Experts of a small language model.
Training: 456M tokens, 9874 steps.
Below are experts of layer 10 (counted from 0) of a mixture-of-experts language model. Rows are named router (the router's row for the expert) and show model dimensions 224-255. Each number is 200 + 20 x the weight over its row's rms, rounded and kept within 0 to 999.
After each expert's rows: a language model's description of what the expert responds to. This comes from a sample of Wikipedia text that the model never trained on.

# expert 29
router,177,175,214,208,214,196,218,224,216,199,223,205,186,227,187,217,171,211,245,198,180,187,195,180,187,149,216,216,207,191,167,203
Word-start consonant pieces

# expert 31
router,219,204,220,176,221,178,211,205,204,202,179,162,195,171,213,208,169,222,202,201,181,230,203,187,186,207,232,198,212,176,205,191
Year and number digits

# expert 4
router,172,198,190,208,221,218,205,176,228,217,181,221,199,191,169,182,168,160,168,175,201,223,199,206,196,189,214,214,193,239,199,201
Definite article, possessives

# expert 10
router,209,235,219,200,195,175,239,194,188,193,190,199,175,223,202,213,193,243,176,215,204,209,200,195,218,208,207,178,223,207,152,193
Digits, symbols, codes

# expert 1
router,184,222,177,185,202,203,206,193,216,203,205,186,206,227,204,186,190,210,203,182,235,186,206,239,222,183,257,197,205,187,179,206
Indefinite articles, quantifiers

# expert 9
router,175,178,209,174,216,185,261,177,180,207,211,204,193,213,218,185,192,188,217,204,211,227,198,201,208,199,210,220,192,219,225,215
Table digits, blank cells

# expert 8
router,201,230,174,198,194,219,200,166,211,199,233,206,196,156,195,187,217,176,217,192,186,166,183,216,204,219,186,208,173,199,210,203
Spaces before numbers

# expert 19
router,210,184,238,168,221,190,185,212,195,208,195,211,218,204,206,237,178,206,186,211,180,207,189,215,211,184,177,215,181,164,196,184
Mid-word name fragments

# expert 25
router,213,150,174,164,222,189,213,233,184,211,203,185,217,218,193,217,162,203,209,178,188,184,219,198,159,194,252,180,218,229,192,207
Initial capital letters

# expert 17
router,187,193,152,219,190,205,193,209,185,191,199,174,234,238,224,206,176,192,203,192,207,200,164,226,209,188,212,204,195,216,210,179
Table cell separators

# expert 28
router,215,216,194,222,170,168,174,177,214,193,201,178,202,183,215,192,222,220,201,209,220,185,188,204,193,208,184,227,191,203,161,218
Word endings, units

# expert 23
router,230,233,209,205,178,218,206,209,219,166,211,192,224,207,195,201,174,195,198,206,174,183,190,225,170,168,190,163,218,201,247,166
Function words in prose

# expert 18
router,218,192,256,179,198,253,173,203,212,222,228,200,185,181,178,209,193,190,174,236,240,215,203,187,225,182,175,222,202,160,192,199
Proper name parts

# expert 6
router,209,212,209,169,202,226,205,239,236,171,188,187,212,155,193,217,246,166,199,207,202,196,199,214,161,246,223,222,198,190,217,190
Institution and role nouns

# expert 11
router,203,242,145,205,178,191,208,250,201,209,206,233,174,198,163,192,239,193,209,193,182,213,185,185,203,241,155,191,202,180,197,214
Country names in lists

# expert 21
router,237,224,168,201,216,217,168,199,193,160,205,200,208,208,207,182,223,217,198,238,179,178,221,180,175,229,191,186,187,218,205,213
Clause commas, year digits

# expert 0
router,162,208,207,181,226,212,229,203,168,215,191,190,181,174,186,188,208,214,211,207,210,238,207,167,186,238,227,212,217,208,182,189
Quantity words, table cells

# expert 26
router,225,216,227,194,170,156,208,188,162,201,203,212,218,194,224,161,182,202,212,175,188,184,169,218,198,236,213,198,200,191,240,191
Action verb stems

# expert 16
router,203,208,177,210,199,183,157,232,198,183,188,211,202,191,177,206,227,194,197,196,218,193,163,205,210,214,222,176,209,236,184,193
Name endings, taxonomy

# expert 14
router,196,203,192,251,171,213,190,200,224,188,225,223,194,233,211,232,191,197,237,168,194,191,203,177,237,177,211,201,208,203,202,223
Parentheses and during

# expert 24
router,194,164,195,189,226,166,162,206,191,191,227,170,215,227,204,204,215,189,190,179,251,196,237,214,168,190,200,188,216,200,156,213
Measurement numerals

# expert 12
router,204,174,215,220,162,231,204,217,181,220,212,176,189,202,191,231,226,228,198,145,193,228,190,193,194,169,194,207,196,217,186,237
Line breaks, section headings

# expert 30
router,197,195,235,200,164,255,199,190,225,222,191,245,186,215,211,200,207,197,225,184,214,223,195,222,182,173,188,225,208,203,194,210
Byte fragments, there-clauses

# expert 20
router,192,197,216,234,208,170,188,204,172,153,167,194,224,185,192,239,218,184,172,181,208,182,179,218,254,196,190,194,199,168,169,221
Word-initial pieces and hyphens

# expert 22
router,188,209,248,171,227,190,205,197,220,182,190,189,174,218,225,200,208,201,193,209,169,164,191,153,238,229,174,173,209,195,242,228
Pronoun objects, motion verbs

# expert 5
router,228,206,169,224,187,190,166,200,206,220,209,226,239,197,201,201,231,199,197,201,183,172,220,221,170,223,230,199,172,178,227,176
Location prepositions and separators

# expert 13
router,166,219,175,202,198,208,225,194,186,192,185,216,193,227,222,154,199,216,207,176,232,187,214,218,191,191,165,207,200,212,162,202
Clause starts, table rows

# expert 3
router,162,188,238,192,189,200,215,219,167,206,189,190,212,204,185,235,166,205,188,233,210,213,183,180,168,214,192,213,226,163,222,160
Foreign name pieces

# expert 15
router,211,165,227,223,183,212,217,189,210,215,238,212,190,190,164,183,205,182,217,194,222,206,190,174,230,187,141,220,201,216,187,185
Infobox line starts